Below are experts of layer 4 (counted from 0) of a mixture-of-experts language model. Rows are named router (the router's row for the expert), up (a neuron's input weights, with its number) and show model dimensions 0-223. Each number is 200 + 30 x the weight over its row's rms, rounded and kept within 0 to 999.
Before each expert's rows: a language model's description of what the expert responds to; "comes after" lists some tokens at least twice as common just before its tokens as in all text. This comes from a sample of Wikipedia text that the model never trained on. Tokens count by the router's weight.

# expert 18
Description: Line breaks and clause boundaries. Line breaks ending list and infobox lines, plus commas, closing parentheses and relative words like that, which, who.
comes after: "\n", ".", " |", ")", "==", "==="
router,205,216,208,204,236,139,219,167,175,212,235,221,206,225,181,208,243,211,213,222,204,176,234,246,272,253,185,191,180,182,280,160,152,249,167,212,186,219,218,232,171,198,244,157,222,182,254,192,210,161,202,209,225,211,204,231,168,269,199,251,130,137,187,189,202,169,159,176,197,190,192,178,182,200,178,189,167,145,235,255,158,211,162,188,255,184,168,153,189,210,192,182,155,201,206,209,193,151,178,193,214,206,232,171,188,189,226,170,216,205,215,155,199,181,223,207,161,184,252,183,180,209,133,177,186,211,188,187,225,196,230,227,198,206,164,191,210,209,250,216,222,180,173,195,198,179,208,219,237,238,200,214,198,207,205,195,206,203,259,211,191,213,201,271,160,217,212,194,217,217,178,186,200,182,295,219,139,198,226,213,195,242,178,185,228,189,223,219,201,209,234,165,189,173,248,241,237,217,168,206,248,162,192,161,149,206,189,185,162,188,242,218,218,171,198,195,253,166,177,256,216,178,210,292
up0,244,173,195,200,233,216,214,204,203,211,182,232,223,270,217,213,237,174,192,189,159,238,164,219,169,205,259,249,189,180,185,189,169,212,225,197,211,196,178,223,166,203,268,185,195,247,175,217,163,177,215,200,219,194,204,251,223,162,200,193,192,230,184,190,184,237,190,178,191,222,202,223,254,206,180,193,217,208,206,214,215,221,139,194,175,205,252,207,184,197,220,215,249,135,202,257,210,288,212,168,201,165,135,252,224,221,169,221,190,251,158,197,244,209,197,214,249,195,201,163,167,215,173,198,173,196,158,238,199,218,184,254,271,214,217,267,180,252,197,208,213,192,246,176,215,228,249,180,231,144,218,217,200,197,193,156,214,154,156,182,145,214,236,208,201,200,247,186,230,235,171,184,214,160,197,251,242,182,204,164,220,216,206,176,197,225,178,145,179,219,173,167,208,195,196,215,159,211,180,218,211,157,173,195,211,159,259,195,235,169,193,157,112,222,221,144,211,196,244,228,217,205,169,168
up1,163,207,192,201,211,167,230,265,211,111,211,223,211,164,201,253,254,244,199,215,173,239,191,180,201,201,156,195,209,113,223,244,197,152,227,177,190,224,225,174,234,200,202,252,202,128,154,181,218,236,226,162,220,214,210,146,171,236,214,244,210,195,226,166,194,187,187,202,178,199,162,213,131,242,178,163,181,183,218,177,181,208,178,199,206,182,139,173,267,239,195,247,219,193,212,189,205,195,167,211,187,191,221,213,194,214,221,176,178,211,222,230,182,194,184,209,161,243,164,146,200,231,197,210,192,218,227,213,199,190,217,275,219,199,186,156,167,211,228,143,130,178,202,248,204,197,175,230,221,179,198,238,195,170,239,218,212,206,231,262,227,167,165,226,235,219,175,209,175,166,227,167,199,202,167,181,200,186,163,225,227,239,269,179,200,122,200,224,245,240,188,208,187,189,248,176,169,196,160,193,232,198,177,191,228,207,197,201,240,167,232,196,172,160,189,226,241,169,160,181,235,179,236,187
up2,164,192,190,163,158,187,167,246,192,219,203,191,168,187,216,187,217,152,196,213,231,244,174,180,178,140,258,155,225,240,221,141,299,200,137,202,236,252,223,254,142,190,179,228,186,182,165,219,189,185,217,213,166,130,220,241,197,196,149,263,188,176,188,139,241,215,218,196,202,199,202,194,193,188,172,218,200,229,181,190,241,202,178,212,202,261,223,164,243,219,215,168,148,155,243,170,165,215,157,135,238,207,198,160,183,187,181,199,201,194,196,215,194,199,207,219,210,187,183,188,189,186,153,227,205,144,200,266,187,243,143,197,145,148,215,206,218,170,204,201,180,184,218,163,175,190,209,228,219,193,213,176,213,161,173,199,205,201,232,187,204,225,210,160,201,126,170,221,161,238,168,169,220,235,200,198,220,154,216,206,203,186,246,195,250,225,225,217,185,204,169,177,226,154,215,149,269,191,217,209,207,226,240,167,211,205,182,186,185,180,190,205,210,161,149,214,194,162,148,219,210,188,177,204
up3,199,226,179,223,192,185,206,138,194,196,270,187,236,216,182,184,222,200,232,190,194,177,200,203,233,200,174,188,185,195,214,230,191,204,181,241,163,229,138,224,227,228,164,182,213,194,200,209,188,191,181,216,268,164,230,189,204,210,189,228,246,197,202,231,199,230,180,216,163,182,224,252,191,133,228,172,178,198,151,166,178,196,236,248,231,234,198,175,254,203,203,236,207,170,206,201,201,169,236,168,175,237,219,237,221,235,265,173,190,182,199,217,196,258,191,137,158,174,187,215,137,202,178,173,234,223,163,185,259,205,175,153,206,193,300,172,211,215,211,180,187,197,219,211,154,218,174,210,166,208,209,161,235,160,243,176,202,176,195,252,181,165,248,139,265,174,175,213,225,226,180,166,152,253,218,195,213,218,188,263,214,134,177,175,208,213,193,268,233,181,207,209,232,230,174,178,190,194,220,183,210,199,161,231,190,292,223,156,237,181,205,209,192,198,226,220,216,186,165,244,200,209,225,181
up4,221,229,210,227,179,156,210,203,190,216,149,180,197,202,196,213,210,203,116,211,210,229,223,157,208,240,160,210,176,272,193,186,224,159,169,241,212,183,241,212,222,170,212,182,168,197,184,239,168,218,270,207,226,218,175,234,237,164,190,203,188,187,178,257,183,196,207,205,174,171,191,235,181,204,176,236,190,186,136,207,218,209,128,235,228,217,219,206,220,177,189,237,178,202,217,208,179,206,199,176,244,214,171,154,162,229,191,237,236,260,185,153,185,183,242,127,207,181,114,196,185,205,219,177,145,163,168,209,206,179,157,125,198,212,182,215,199,222,213,204,185,263,218,173,193,195,139,234,213,201,186,192,228,190,162,218,207,221,161,180,247,225,183,183,217,147,180,183,158,166,194,195,237,205,196,199,200,139,194,198,192,267,161,183,181,217,215,215,229,214,179,186,181,194,226,214,244,219,246,195,158,180,194,196,263,158,175,204,169,247,145,201,269,194,174,170,192,191,125,168,190,194,224,228
up5,184,211,206,177,150,235,199,181,200,160,223,202,208,193,208,203,211,278,191,252,230,170,165,181,207,208,216,232,203,180,223,203,226,199,251,192,198,200,180,168,240,149,143,234,183,180,211,215,147,115,283,194,193,240,187,207,158,164,180,227,128,191,170,188,215,223,146,170,183,187,218,187,182,200,226,217,227,207,224,206,168,232,200,220,247,212,148,222,188,185,234,147,205,135,288,212,214,211,192,161,183,222,239,204,183,187,210,213,159,152,147,203,206,194,214,170,193,217,175,221,179,202,216,176,189,187,227,166,243,182,230,214,202,209,168,209,219,214,224,202,192,160,253,198,219,214,149,194,180,190,217,174,215,224,182,236,238,175,165,178,189,253,201,123,216,221,252,206,207,152,201,213,192,264,250,204,239,239,252,209,197,216,198,250,188,227,151,210,261,180,261,134,171,179,218,190,186,195,226,141,216,187,179,216,208,224,203,181,246,250,228,219,190,196,197,204,201,203,227,209,218,213,212,251
up6,210,208,219,192,190,167,191,219,223,257,171,150,170,213,246,209,233,140,174,209,146,223,210,209,270,148,176,189,175,227,189,173,178,215,236,185,188,223,241,172,181,238,225,204,202,216,201,172,193,188,194,212,168,237,209,194,184,233,182,173,187,185,260,232,191,219,198,176,217,239,192,217,194,189,211,203,145,240,195,204,208,212,242,206,202,197,192,174,202,220,169,161,257,214,113,186,255,170,201,207,194,250,178,241,192,187,203,219,221,229,180,204,173,165,193,206,212,192,228,231,176,251,211,239,130,175,152,193,214,157,204,220,192,178,215,192,219,214,175,167,166,165,204,227,234,219,129,249,190,196,255,230,216,199,197,198,233,183,186,170,183,185,212,129,198,198,190,209,182,207,193,203,258,232,205,186,120,170,194,181,185,181,210,142,224,237,231,271,217,227,161,129,194,235,174,202,241,150,168,220,170,169,188,220,195,251,198,209,228,226,242,207,253,281,264,199,177,179,169,189,236,186,165,226
up7,152,202,213,199,248,162,165,219,185,161,218,234,211,209,209,238,229,257,206,220,153,210,226,185,232,236,174,218,188,204,193,255,230,241,190,237,205,165,202,226,211,191,179,229,230,215,202,208,175,207,202,161,220,191,196,192,226,145,219,226,233,209,196,170,177,217,214,182,196,168,170,200,222,176,215,233,165,244,222,223,163,181,193,241,192,167,157,199,202,235,240,156,179,139,199,166,166,160,149,187,235,249,150,194,201,216,264,138,230,236,141,234,204,180,149,179,215,193,234,187,246,151,158,191,211,203,165,172,177,218,190,202,262,176,245,217,159,191,248,193,223,153,171,177,194,199,151,232,235,194,195,220,212,200,224,198,187,212,198,210,172,232,133,169,151,193,228,182,204,216,190,145,165,189,256,199,167,135,214,268,156,175,199,225,163,196,208,174,173,188,115,240,202,232,162,156,172,201,190,168,212,223,223,217,189,117,178,162,200,195,166,227,196,161,215,199,185,213,212,195,222,207,230,232
up8,175,204,172,204,214,153,176,161,201,217,186,208,188,233,168,221,176,202,238,183,204,186,221,201,204,165,191,203,181,191,140,216,226,206,205,211,224,160,226,190,206,144,209,174,160,194,219,176,266,194,258,243,186,191,217,157,193,250,212,171,183,152,214,205,191,216,160,222,177,219,235,209,176,187,219,197,266,269,211,272,218,218,188,198,219,142,246,150,195,199,194,232,241,223,203,204,212,242,261,178,225,214,243,217,198,233,222,149,201,221,209,234,184,196,168,200,207,205,211,206,239,178,218,205,151,198,195,256,242,263,141,196,243,165,209,247,186,196,221,200,215,197,210,173,200,199,209,194,192,266,170,215,173,191,171,176,193,225,198,146,212,202,198,195,247,236,213,185,213,215,260,211,212,199,222,155,229,165,144,149,178,162,163,171,263,209,188,217,181,181,230,246,249,181,237,191,174,219,168,175,170,201,174,242,212,158,270,172,198,205,178,120,111,170,179,167,183,190,217,183,171,239,174,210
up9,193,225,176,199,215,220,210,192,238,149,152,217,230,225,208,198,272,243,190,224,223,206,203,204,196,254,175,206,172,199,227,245,248,209,240,145,164,199,174,166,237,205,188,240,198,185,205,232,188,227,247,209,190,234,161,175,138,197,169,261,143,144,176,174,206,199,196,212,194,160,168,170,212,156,244,201,225,236,144,215,198,206,157,204,243,234,215,204,195,195,232,190,232,201,213,215,137,195,290,98,219,191,196,200,219,210,167,192,177,166,219,218,191,198,180,192,213,219,140,181,141,273,171,238,232,185,207,184,212,178,182,216,237,164,212,167,245,147,202,178,200,158,204,244,186,203,219,192,189,139,202,210,141,166,183,215,188,210,200,193,216,214,209,206,230,210,194,214,224,175,154,187,193,233,222,195,246,237,211,202,230,185,201,206,196,189,232,238,215,147,221,175,185,208,223,265,144,192,211,193,181,181,183,227,195,258,130,257,237,201,193,170,201,198,160,195,165,229,236,213,221,232,204,212
up10,251,203,173,191,219,221,199,274,204,154,174,178,219,238,223,193,239,234,210,263,200,185,192,217,240,182,194,247,234,214,213,192,184,184,168,130,147,234,195,151,193,196,207,200,177,250,186,235,208,159,172,224,181,170,194,191,180,183,226,238,216,199,217,198,209,207,156,162,199,169,198,188,159,185,181,193,237,170,205,195,175,184,194,246,166,176,180,209,246,203,228,194,182,200,180,231,188,187,161,163,272,173,197,185,154,200,230,245,203,202,176,200,183,192,205,233,172,206,235,216,192,146,221,196,185,191,222,207,236,212,146,207,203,164,235,145,162,212,236,219,205,259,290,232,161,187,188,169,211,225,188,239,203,151,194,188,222,195,219,177,218,228,200,209,237,161,179,213,212,161,241,223,201,245,234,217,250,198,220,247,162,161,171,240,193,147,175,177,169,179,282,203,193,191,173,221,191,165,184,186,169,158,140,223,203,221,202,183,203,194,209,264,268,149,148,227,193,223,157,272,203,235,237,198
up11,195,181,269,133,189,201,194,217,253,201,215,212,198,236,145,219,196,190,192,192,251,181,178,219,231,192,244,210,191,174,244,198,169,192,146,149,231,195,196,173,144,204,237,282,178,223,214,228,184,202,212,219,147,160,186,198,220,210,196,172,200,176,199,234,203,144,257,212,195,216,188,188,242,228,204,189,259,197,199,234,220,215,194,210,168,208,197,248,235,169,225,202,230,212,218,212,200,179,144,203,209,240,192,210,241,231,168,189,142,188,167,206,169,209,201,190,254,194,224,204,190,148,186,222,184,125,226,184,207,173,207,225,174,201,186,198,206,172,225,166,201,227,254,184,261,248,191,239,271,202,183,279,207,202,161,181,224,162,199,197,248,197,153,252,200,223,268,187,204,218,216,217,189,199,178,191,173,233,210,162,234,241,191,199,210,159,195,223,176,159,268,220,188,195,163,262,216,216,227,220,174,192,184,145,229,180,270,164,170,211,219,214,238,206,176,210,208,188,135,216,216,193,150,176
up12,207,207,206,191,196,233,199,148,199,244,172,215,169,187,212,229,190,193,165,188,252,220,200,207,261,181,223,207,247,187,204,191,161,205,195,240,153,247,172,199,187,226,182,170,163,184,160,191,216,221,206,258,174,193,211,261,238,179,212,227,189,193,212,178,262,218,191,236,171,182,204,180,232,256,163,183,166,178,285,206,211,251,241,198,216,190,243,202,220,200,192,262,171,225,170,196,229,249,200,137,200,210,219,179,269,198,211,171,206,240,183,220,250,198,219,237,152,167,206,224,174,155,180,231,129,189,160,213,160,238,220,199,169,164,207,217,206,207,191,208,229,120,191,177,189,184,171,217,147,146,168,177,233,208,209,217,232,183,176,152,208,197,182,213,166,223,208,152,136,228,203,219,164,249,191,202,156,240,170,200,161,203,237,261,174,213,197,261,214,216,195,178,235,180,145,180,206,219,233,204,216,174,160,221,157,234,187,182,143,227,145,180,230,188,192,196,215,186,246,210,200,223,177,183
up13,177,225,243,147,162,194,183,215,235,183,224,240,220,169,162,261,230,187,226,178,163,202,242,188,199,188,176,239,191,179,214,171,187,260,167,177,159,229,196,205,216,262,199,209,184,192,175,195,164,147,190,194,229,190,202,234,215,250,200,169,174,204,208,173,181,195,169,152,219,156,203,206,213,235,211,236,163,240,202,220,180,243,185,190,235,212,189,215,189,247,193,225,147,218,204,225,167,166,210,233,167,203,222,170,161,247,195,232,195,215,216,153,169,127,280,212,179,192,210,226,172,224,203,225,198,187,180,170,213,182,234,164,146,193,199,220,194,218,247,142,195,188,151,186,170,227,126,226,218,244,180,220,248,160,177,193,219,254,186,150,184,246,149,221,178,220,208,230,212,241,172,137,212,179,233,213,214,186,223,230,220,153,190,193,255,194,163,249,215,140,196,211,236,182,194,195,172,201,169,137,196,149,191,228,196,181,200,201,215,219,165,199,246,195,256,180,225,139,177,226,189,196,146,183
up14,161,195,228,120,197,197,205,191,178,196,189,140,197,164,177,247,207,246,222,220,223,228,213,228,216,238,233,214,144,220,252,214,187,181,178,221,180,166,169,201,231,218,206,177,217,233,221,150,223,166,173,227,194,208,213,219,224,160,182,208,199,206,203,197,182,148,238,256,189,221,190,178,198,168,151,213,195,178,229,217,155,141,239,166,203,197,183,159,256,276,187,272,183,207,184,211,182,207,225,194,160,195,225,171,188,181,245,179,210,157,183,120,219,180,203,218,173,203,196,245,174,173,151,188,166,189,218,219,155,211,147,208,190,185,217,211,233,243,221,186,185,223,192,231,237,231,229,241,148,247,223,196,198,172,170,186,236,196,225,194,218,215,191,170,176,157,211,201,212,177,188,240,255,240,173,212,197,160,185,238,177,168,266,282,209,193,201,203,148,202,192,233,198,198,201,187,212,185,163,191,172,210,174,209,232,240,210,180,243,269,206,123,189,241,226,262,242,206,196,228,253,215,205,212
up15,163,190,229,252,217,168,174,222,247,164,252,162,209,199,198,231,223,209,220,169,154,188,212,209,143,190,154,216,219,177,227,207,220,195,177,208,234,158,248,217,189,235,188,173,214,196,193,226,159,193,244,171,255,178,158,126,190,202,217,215,162,170,234,210,176,255,174,187,147,216,176,258,261,219,224,185,171,185,214,190,213,231,212,200,204,174,184,186,204,183,185,213,188,187,192,215,229,154,204,168,276,189,178,200,214,212,185,159,252,227,190,162,176,182,216,185,168,244,187,183,189,246,175,210,179,152,193,197,185,228,188,206,243,248,179,214,211,226,241,278,219,130,182,235,157,152,213,201,201,194,181,171,178,190,227,193,169,164,200,174,211,188,214,211,211,188,140,208,172,208,175,236,203,186,247,202,163,214,157,250,249,135,170,212,173,271,239,159,242,190,211,233,172,246,158,153,245,165,160,204,170,191,230,186,181,162,216,222,146,195,209,230,183,194,201,163,207,190,200,193,219,260,182,241
up16,201,170,148,189,187,206,214,163,285,193,212,217,161,230,202,209,235,227,200,197,159,232,209,187,108,151,186,156,233,220,190,172,258,166,240,183,197,180,159,252,238,194,244,203,227,217,196,225,231,236,195,231,186,151,138,232,169,233,231,146,215,169,211,190,180,232,151,230,229,217,192,217,183,186,234,192,225,219,184,184,232,216,237,197,167,216,174,192,189,198,238,166,188,187,209,188,212,202,184,169,169,163,217,191,238,147,197,211,259,187,231,195,210,269,247,217,179,231,214,226,176,247,182,151,222,182,169,193,202,213,236,249,234,179,188,267,192,199,231,175,192,210,222,223,172,229,231,242,211,195,148,176,213,149,207,204,205,219,195,243,154,161,245,263,219,201,241,210,186,163,202,209,160,187,193,217,183,203,125,240,206,227,198,202,190,235,253,229,170,177,199,168,178,138,152,211,223,240,204,209,178,196,161,179,206,189,232,246,203,249,161,177,157,182,174,221,201,215,212,193,228,195,253,202
up17,130,182,211,219,204,208,170,226,225,229,236,164,238,210,134,203,162,253,220,221,215,226,184,174,214,235,205,228,180,227,178,191,192,222,234,209,176,185,207,194,207,232,195,223,224,255,177,193,190,171,210,142,222,169,207,150,138,220,222,161,180,163,157,174,205,250,227,173,229,245,196,236,212,150,166,206,206,224,195,210,200,172,224,203,208,233,224,249,172,180,143,152,200,214,224,123,167,198,178,174,211,214,195,206,241,200,173,173,201,220,202,240,206,217,249,200,205,186,209,134,230,198,197,244,185,188,217,206,213,219,202,159,229,142,211,184,241,228,242,157,181,247,173,177,239,262,216,194,242,173,222,192,148,228,221,184,237,231,209,200,216,203,189,214,154,165,220,172,204,196,210,214,215,221,247,164,171,148,202,242,147,194,206,234,178,253,194,137,176,218,237,154,175,231,198,237,186,191,205,209,190,216,222,134,189,240,161,204,204,212,162,232,151,213,148,200,184,283,194,238,194,204,251,244
up18,132,157,197,196,205,215,208,188,181,178,229,210,100,194,189,172,220,255,134,154,168,201,201,161,189,185,251,197,224,214,178,244,188,183,170,165,151,162,204,175,211,197,234,205,184,225,230,151,282,202,241,157,280,196,205,228,186,205,190,176,149,245,178,192,180,247,179,211,230,190,235,226,191,197,190,229,202,216,228,221,194,200,175,199,192,207,264,178,199,218,161,184,220,206,184,249,199,227,218,142,198,153,247,224,208,185,217,171,177,203,197,195,181,132,205,220,187,186,236,190,248,257,208,166,193,131,187,207,230,185,228,207,204,184,202,200,191,208,206,258,238,180,148,208,254,205,185,205,226,213,182,182,215,209,210,204,256,195,180,248,245,225,245,234,220,227,204,149,176,188,201,245,210,184,191,196,206,227,139,181,184,202,158,143,176,228,181,194,235,156,181,193,171,146,211,209,218,203,161,169,201,260,179,182,233,255,203,142,196,196,242,175,170,231,156,206,202,165,192,209,202,223,223,170
up19,163,195,213,148,196,194,221,211,201,205,236,248,200,210,196,207,260,222,227,160,197,197,211,225,215,183,195,177,153,206,212,230,166,207,277,151,250,233,237,230,161,203,200,242,200,181,212,228,209,192,166,186,188,211,172,142,217,188,183,180,228,195,191,167,188,189,209,191,201,167,216,152,202,236,172,241,228,146,186,160,179,227,194,256,170,222,166,244,177,168,195,223,145,208,170,230,193,266,231,197,203,171,241,204,216,181,200,188,160,154,248,236,196,223,176,253,174,202,213,223,188,173,153,185,193,175,235,187,202,161,191,273,229,188,144,162,185,257,164,226,214,216,193,187,159,166,228,238,118,196,167,194,197,187,218,202,211,224,231,188,215,202,207,188,154,218,232,234,246,164,218,191,190,203,232,189,224,263,181,230,187,203,223,213,215,169,247,186,214,226,169,198,163,135,208,237,179,241,154,151,148,158,197,160,215,178,170,213,229,230,217,193,166,201,122,158,210,196,175,223,209,132,231,229
up20,202,229,180,229,195,164,256,170,199,211,216,171,198,238,99,175,162,169,189,218,215,200,237,197,203,199,210,181,230,205,175,215,217,186,212,210,217,178,209,230,208,218,194,158,231,175,234,191,230,185,254,202,183,184,153,244,221,168,223,145,219,214,158,249,165,159,234,182,192,170,254,154,169,167,244,217,186,211,105,218,213,180,219,199,223,209,212,215,214,215,173,164,209,211,232,272,159,112,180,168,175,180,154,183,161,198,199,262,225,239,194,175,248,223,188,262,173,249,181,209,182,213,191,256,232,185,229,184,160,190,235,181,196,191,228,238,185,235,218,240,159,162,213,156,182,230,203,226,196,177,242,201,205,181,208,243,195,222,210,241,257,206,170,239,198,198,186,191,195,148,179,174,250,177,190,177,173,149,199,150,187,221,177,215,206,268,204,206,165,257,190,218,199,201,170,189,217,151,164,212,206,195,222,241,186,196,234,255,235,187,139,211,175,208,228,199,191,185,218,181,173,197,195,213
up21,249,172,187,223,223,153,245,190,231,158,177,176,207,214,220,156,250,208,205,183,207,192,212,178,182,215,126,203,203,224,169,163,238,245,229,229,168,190,224,178,226,170,217,196,211,191,173,203,199,215,179,225,173,193,197,214,173,156,166,188,222,191,202,193,172,215,174,204,237,239,205,190,169,260,221,283,198,162,230,238,212,234,228,195,176,213,199,205,167,248,185,169,195,195,143,176,163,157,165,205,143,209,180,197,301,225,224,146,246,240,163,194,203,199,229,153,160,226,186,236,217,237,231,162,223,206,218,188,198,261,175,165,231,167,146,173,215,246,202,214,236,222,184,190,201,148,193,212,155,184,235,174,121,216,190,244,159,152,171,219,176,216,237,244,257,224,172,201,180,189,194,219,234,209,201,208,182,222,157,239,221,168,177,160,186,226,165,201,231,201,213,199,225,188,226,210,256,228,168,194,169,150,175,195,168,187,210,242,236,207,207,179,183,210,186,241,191,222,144,162,159,222,212,164
up22,202,171,185,170,216,219,197,207,157,218,152,231,191,179,170,210,292,244,226,205,224,168,227,216,172,235,215,194,167,215,216,193,183,203,214,214,186,225,178,242,181,180,238,266,198,204,205,206,166,258,243,208,221,177,167,239,224,201,191,242,166,199,201,209,174,181,146,170,205,195,222,208,199,200,233,240,184,213,264,222,175,252,163,189,191,173,223,188,188,234,202,179,183,169,215,233,219,175,220,230,193,152,231,173,189,191,224,162,222,217,197,184,231,215,247,211,197,208,185,250,194,234,211,173,202,197,157,183,113,174,206,279,164,216,149,247,208,230,176,176,223,181,252,231,285,189,228,219,171,211,259,237,225,205,202,254,213,130,187,197,224,180,233,186,202,228,245,270,208,204,213,215,151,166,214,178,234,207,183,219,161,209,178,188,166,234,184,207,152,157,216,241,161,182,216,170,197,226,257,199,183,225,179,150,208,186,185,218,167,167,191,205,223,214,241,180,216,252,196,194,134,258,172,204
up23,240,195,222,184,184,165,156,257,194,185,235,196,175,241,194,194,177,163,202,206,219,202,230,192,231,271,163,212,188,215,176,226,227,208,174,192,180,158,179,165,180,170,159,212,153,207,196,203,133,224,279,219,195,198,237,224,239,153,270,259,108,238,164,213,199,175,175,226,196,215,211,186,149,175,175,220,206,246,235,210,187,208,209,183,220,164,167,185,218,205,211,204,169,202,183,202,186,238,190,192,184,142,215,250,165,237,215,142,165,229,190,81,176,191,184,193,190,209,146,203,180,196,232,209,168,166,221,237,212,209,201,221,214,199,209,230,182,200,192,211,188,180,166,202,197,132,206,179,252,234,197,196,178,163,179,225,197,176,247,223,177,178,78,162,243,207,172,189,189,247,202,221,234,232,212,192,203,187,175,227,184,201,174,228,211,187,193,196,189,171,207,206,202,213,204,194,186,168,200,199,185,189,187,204,183,206,302,204,210,214,175,197,180,178,211,150,174,229,195,167,221,237,166,179
up24,219,201,180,171,197,249,191,182,186,189,185,276,183,203,207,225,209,194,223,216,257,223,134,223,148,191,216,203,245,246,231,246,195,195,225,157,248,183,234,173,199,128,190,218,191,214,186,178,158,182,224,195,205,172,153,177,225,154,178,249,172,177,207,139,194,187,188,213,197,194,159,166,202,179,218,172,230,243,273,137,237,221,153,215,157,148,246,207,203,211,215,225,194,181,202,229,234,210,154,179,196,223,215,147,186,192,242,214,178,181,237,167,168,269,226,229,191,190,206,218,159,183,222,172,226,206,188,205,168,224,227,174,151,277,179,269,197,183,217,187,172,177,171,227,210,238,203,219,191,195,194,273,227,176,207,156,178,170,168,192,208,196,249,228,180,211,214,249,201,227,158,227,147,176,224,231,248,219,207,185,195,215,212,206,210,212,207,232,196,179,188,278,218,181,214,169,176,235,221,220,218,218,200,206,169,197,177,203,190,237,176,144,172,165,194,232,194,166,180,212,250,152,254,178
up25,169,224,188,224,265,166,170,168,169,184,210,171,195,193,224,211,182,239,198,163,198,236,202,178,182,219,176,179,168,246,175,233,187,201,170,149,198,202,207,122,151,227,230,220,205,210,216,207,191,164,202,206,213,258,240,201,200,280,270,172,241,185,170,192,180,182,204,198,185,181,181,192,169,218,182,198,167,168,196,259,208,177,228,244,207,235,195,248,238,249,215,228,223,267,189,138,190,146,177,245,212,132,204,257,231,141,182,216,176,168,163,198,223,221,216,216,191,226,237,196,216,231,174,150,151,247,176,205,187,237,225,242,195,203,242,190,192,198,189,201,223,142,200,201,244,199,131,225,170,175,224,223,184,218,232,190,181,168,223,214,204,232,201,150,215,155,202,205,179,214,179,210,165,183,204,125,186,213,214,225,199,244,179,230,219,200,227,243,208,186,247,176,242,233,180,253,189,234,217,196,166,218,192,202,194,197,152,231,243,176,255,220,247,207,178,204,189,205,183,189,211,191,270,159
up26,216,164,218,227,233,192,154,183,196,188,211,241,182,231,184,211,230,199,175,255,225,109,226,167,151,142,194,212,176,202,214,191,181,189,215,171,200,244,263,216,207,211,253,226,229,180,180,196,197,256,185,218,212,175,175,187,197,223,237,231,196,195,191,208,198,234,221,206,248,215,198,174,222,157,177,215,150,117,190,220,210,230,210,235,121,160,194,227,201,190,198,143,198,203,214,157,207,215,232,209,144,223,179,154,227,172,171,208,172,206,169,186,182,186,251,202,177,233,177,154,200,166,299,132,211,234,213,182,145,215,167,187,182,172,244,198,181,179,228,180,216,164,203,212,162,217,164,213,186,189,192,191,227,151,202,202,159,222,200,186,156,195,216,161,200,196,257,188,169,240,177,217,182,218,233,200,204,220,195,179,200,264,171,217,173,194,147,215,211,199,217,202,238,176,278,227,235,186,242,218,238,199,118,208,162,186,239,198,182,168,229,215,180,191,189,180,197,202,202,118,218,210,204,187
up27,177,202,162,211,220,183,217,189,191,240,199,224,194,184,222,174,187,214,211,200,152,198,146,205,180,282,237,206,201,187,215,166,209,206,226,168,169,197,213,215,173,194,179,185,190,209,190,212,235,194,241,153,248,213,246,155,161,212,263,225,190,169,232,206,232,156,168,197,205,189,230,212,201,218,161,233,208,174,153,214,220,178,209,210,154,157,240,161,206,213,235,170,199,182,140,181,221,166,219,231,209,220,204,171,182,226,202,200,229,233,219,217,161,121,198,237,203,181,193,143,193,188,221,232,206,216,201,236,204,191,207,179,231,194,269,192,170,205,205,170,150,258,228,169,179,191,189,208,165,186,236,172,225,199,209,194,209,190,159,198,224,203,248,200,226,232,177,214,165,145,214,205,204,200,130,196,217,180,173,212,191,217,216,252,163,126,161,217,250,144,199,160,192,264,243,210,185,133,203,185,255,249,157,206,208,148,183,216,228,152,185,167,188,141,214,160,194,153,103,225,174,204,186,231
up28,191,228,181,171,199,197,212,248,210,178,199,175,226,196,201,201,196,191,231,225,205,236,195,184,197,215,207,143,176,190,192,198,221,203,223,208,173,186,197,173,172,200,232,202,220,226,214,118,254,156,241,181,227,236,203,219,244,278,249,217,233,206,212,179,168,170,189,167,159,201,218,194,290,188,171,224,184,153,181,254,211,199,200,211,192,221,233,166,212,237,192,181,212,216,157,172,160,198,204,188,193,196,174,269,181,183,206,178,154,218,187,266,234,220,167,152,226,197,264,236,206,185,238,184,180,222,172,201,161,216,190,227,237,196,199,160,158,199,217,219,275,250,227,210,196,214,213,249,243,177,188,197,197,126,233,183,250,229,225,220,219,235,162,154,162,206,201,194,243,191,162,264,210,191,185,227,190,268,176,177,178,185,147,244,184,200,244,183,178,235,229,210,200,232,207,224,207,211,238,158,153,187,167,225,214,212,196,243,152,228,144,198,163,202,258,186,219,209,243,193,162,241,234,182
up29,203,205,216,213,208,248,277,171,166,180,244,188,246,169,219,150,203,199,185,200,208,222,204,210,173,263,190,179,170,210,209,165,217,256,232,268,187,165,209,224,184,198,139,181,233,185,204,219,198,193,179,135,171,202,165,237,227,203,221,144,210,210,229,263,181,221,151,212,197,210,189,164,201,220,196,180,174,158,178,221,205,231,175,212,201,197,204,231,201,230,200,155,232,221,257,200,234,255,213,189,162,196,255,194,193,236,181,202,242,208,196,154,190,200,240,259,179,195,204,254,234,204,202,191,160,182,162,223,204,198,180,264,174,226,211,195,184,240,177,194,165,207,207,201,213,213,255,268,195,178,213,217,217,243,151,185,238,173,193,203,179,216,190,179,243,268,143,173,205,186,216,229,102,240,171,218,189,191,193,205,195,170,280,187,164,212,188,225,201,172,219,161,190,200,217,226,205,194,208,164,238,204,224,206,220,227,212,242,225,175,213,187,132,182,243,225,185,155,181,274,216,145,205,206
up30,234,202,144,164,198,234,213,160,192,172,177,182,214,226,273,222,271,183,127,181,161,210,174,191,281,198,225,234,203,198,280,174,189,257,181,193,245,224,177,193,202,202,215,185,195,229,203,203,177,221,227,147,186,196,273,186,199,245,214,195,194,197,226,203,261,199,190,147,212,213,206,272,214,208,213,170,240,144,185,176,224,220,175,198,191,227,224,160,194,221,181,188,225,212,185,193,203,190,143,244,199,172,187,234,248,200,181,245,224,244,238,185,144,176,177,204,226,178,215,171,189,203,184,214,143,135,220,222,183,208,200,220,232,219,188,261,169,195,160,194,156,196,186,162,183,193,210,167,212,236,196,196,208,176,205,188,275,129,160,196,153,203,184,175,174,226,242,194,163,250,236,182,203,166,249,224,190,237,201,185,217,215,200,195,190,243,206,136,177,269,168,224,236,214,213,176,185,195,193,209,204,221,213,227,212,185,225,241,178,243,180,171,187,226,239,202,192,177,232,199,186,196,145,179